Experts of a small language model: a variant of Muon for the experts.
Below are experts of layer 11 (counted from 0) of a mixture-of-experts language model. Rows are named router (the router's row for the expert) and show model dimensions 64-127. Each number is 50 + 10 x the weight over its row's rms, rounded and kept within 0 to 99.
After each expert's rows: a language model's description of what the expert responds to. This comes from a sample of Wikipedia text that the model never trained on.

# expert 6
router:43 68 33 46 60 47 53 37 49 37 48 46 43 53 60 54 39 71 46 39 34 35 39 50 50 41 51 43 50 57 65 49 47 59 58 61 48 48 48 54 46 43 45 59 60 49 63 45 40 52 60 45 43 40 35 32 61 37 43 45 47 35 35 55
Description: Sports results tables. Cells of athletics and Olympic results tables: pipes before times, country codes like FRA, JPN, and event names.

# expert 52
router:49 47 41 56 50 37 50 48 48 50 63 54 38 43 44 52 49 42 42 56 48 56 62 38 52 38 56 29 39 54 60 67 54 45 63 46 39 42 57 31 54 50 30 70 56 51 47 48 53 42 69 47 50 36 52 41 47 48 47 40 53 46 41 44
Description: Mid-word syllables, common nouns. Inner syllable pieces of longer words, such as ann-ul-ment and def-am-ation, and common nouns like girl, idea, story, evidence.

# expert 16
router:38 57 38 43 49 59 52 43 65 43 51 49 45 43 46 61 51 52 41 44 59 44 60 44 46 32 46 50 54 69 60 53 72 59 53 51 51 45 41 40 75 51 44 66 60 47 55 39 35 56 62 57 48 54 40 37 66 38 32 47 37 46 42 44
Description: Descriptive adjectives, ingredient lists. Size, color and quality adjectives in species or object descriptions, such as large, white, black, plus commas and function words in lists.

# expert 51
router:42 65 50 51 66 60 62 37 48 42 50 47 41 57 46 53 50 44 50 46 42 36 56 53 43 45 34 46 39 56 66 66 55 54 42 42 31 49 45 37 60 45 54 68 56 52 56 47 48 54 55 45 46 38 46 31 67 40 42 48 54 41 42 54
Description: Table number cells. Digits and labels inside sports and results tables and numbered lists, such as Sheet scores, Apps, MF, FW, year 2014.

# expert 11
router:43 57 45 45 49 57 62 64 60 37 62 44 50 47 29 50 45 57 53 27 34 33 70 59 55 46 52 57 51 71 75 66 56 54 49 47 50 54 58 44 66 44 41 55 51 56 54 29 45 55 60 47 41 39 41 36 48 55 62 48 36 41 37 36
Description: Word-initial prefixes. Prefix-like first pieces of words and hyphenated compounds, such as non-stop, Bio-availability, ex-terior, per, trans, plus hyphens and symbols in technical text.

# expert 62
router:36 54 53 50 35 59 57 48 56 25 38 60 40 48 49 50 52 49 51 45 37 54 42 44 33 49 50 54 55 57 61 62 64 46 48 49 47 50 42 18 47 50 46 69 56 44 67 49 51 32 52 52 45 43 58 36 59 53 51 32 49 50 51 37
Description: Career-activity verbs. Verbs and nouns about work and awards in biographies, such as worked, took part, directed, based, for Outstanding, his work.

# expert 8
router:51 54 44 61 64 46 56 49 46 32 42 56 63 40 49 68 45 60 49 43 36 48 40 47 45 51 41 57 67 51 49 57 54 43 55 51 42 35 39 50 60 46 43 59 65 63 48 41 36 69 60 53 43 35 55 36 43 45 35 54 41 50 35 47
Description: R-initial pieces, taxonomy. Word-initial R/r pieces in names (Raceway, Rinus, Riders), Latin genus and species pieces in taxonomy lists, and digits in date ranges.

# expert 0
router:48 61 45 45 58 43 48 54 57 40 55 60 43 46 49 55 50 53 41 30 47 40 56 35 50 48 35 36 61 58 52 64 48 52 44 49 48 40 39 29 49 30 41 64 61 58 63 36 53 48 62 55 48 48 55 43 62 45 46 30 52 42 33 34
Description: Title words in names. Capitalized words inside titles of works, battles, wars and awards, such as War, Battle, Best, Love, Night, Women.

# expert 3
router:34 71 42 49 53 48 61 55 49 44 62 44 50 52 24 58 55 51 41 35 47 39 59 45 41 30 44 49 45 72 53 50 64 45 55 45 40 43 34 35 65 37 52 64 71 35 60 48 36 48 73 41 44 41 47 31 58 43 41 41 43 45 31 38
Description: Function words, modal verbs. Function words in running prose, especially auxiliaries, modals and negation after to/that/is, such as not, have, could, be, the.

# expert 63
router:35 63 46 64 48 49 43 60 57 47 58 73 53 69 44 53 53 42 45 34 31 48 66 50 48 42 53 54 41 57 56 72 59 48 45 46 37 43 51 53 44 43 45 67 53 43 64 45 49 37 63 49 44 34 50 34 53 37 57 43 50 48 43 60
Description: Single letters, article a. The article a and lone single letters or capitals starting split words or codes, such as A-uction, D. a-ustrina, AO.

# expert 14
router:38 49 40 62 55 48 59 53 68 38 54 59 47 54 40 71 46 41 57 43 48 52 44 34 56 42 43 53 54 63 61 64 47 29 50 53 34 36 62 29 68 57 34 64 49 48 71 45 58 36 56 45 46 37 57 41 41 50 47 35 46 49 31 51
Description: Legal and political wording. Function words (of, for, the) and prefixes like res-, ex-, sub-, am-, dem- in government, legislation and political-news prose, e.g. Long title:, Amendment.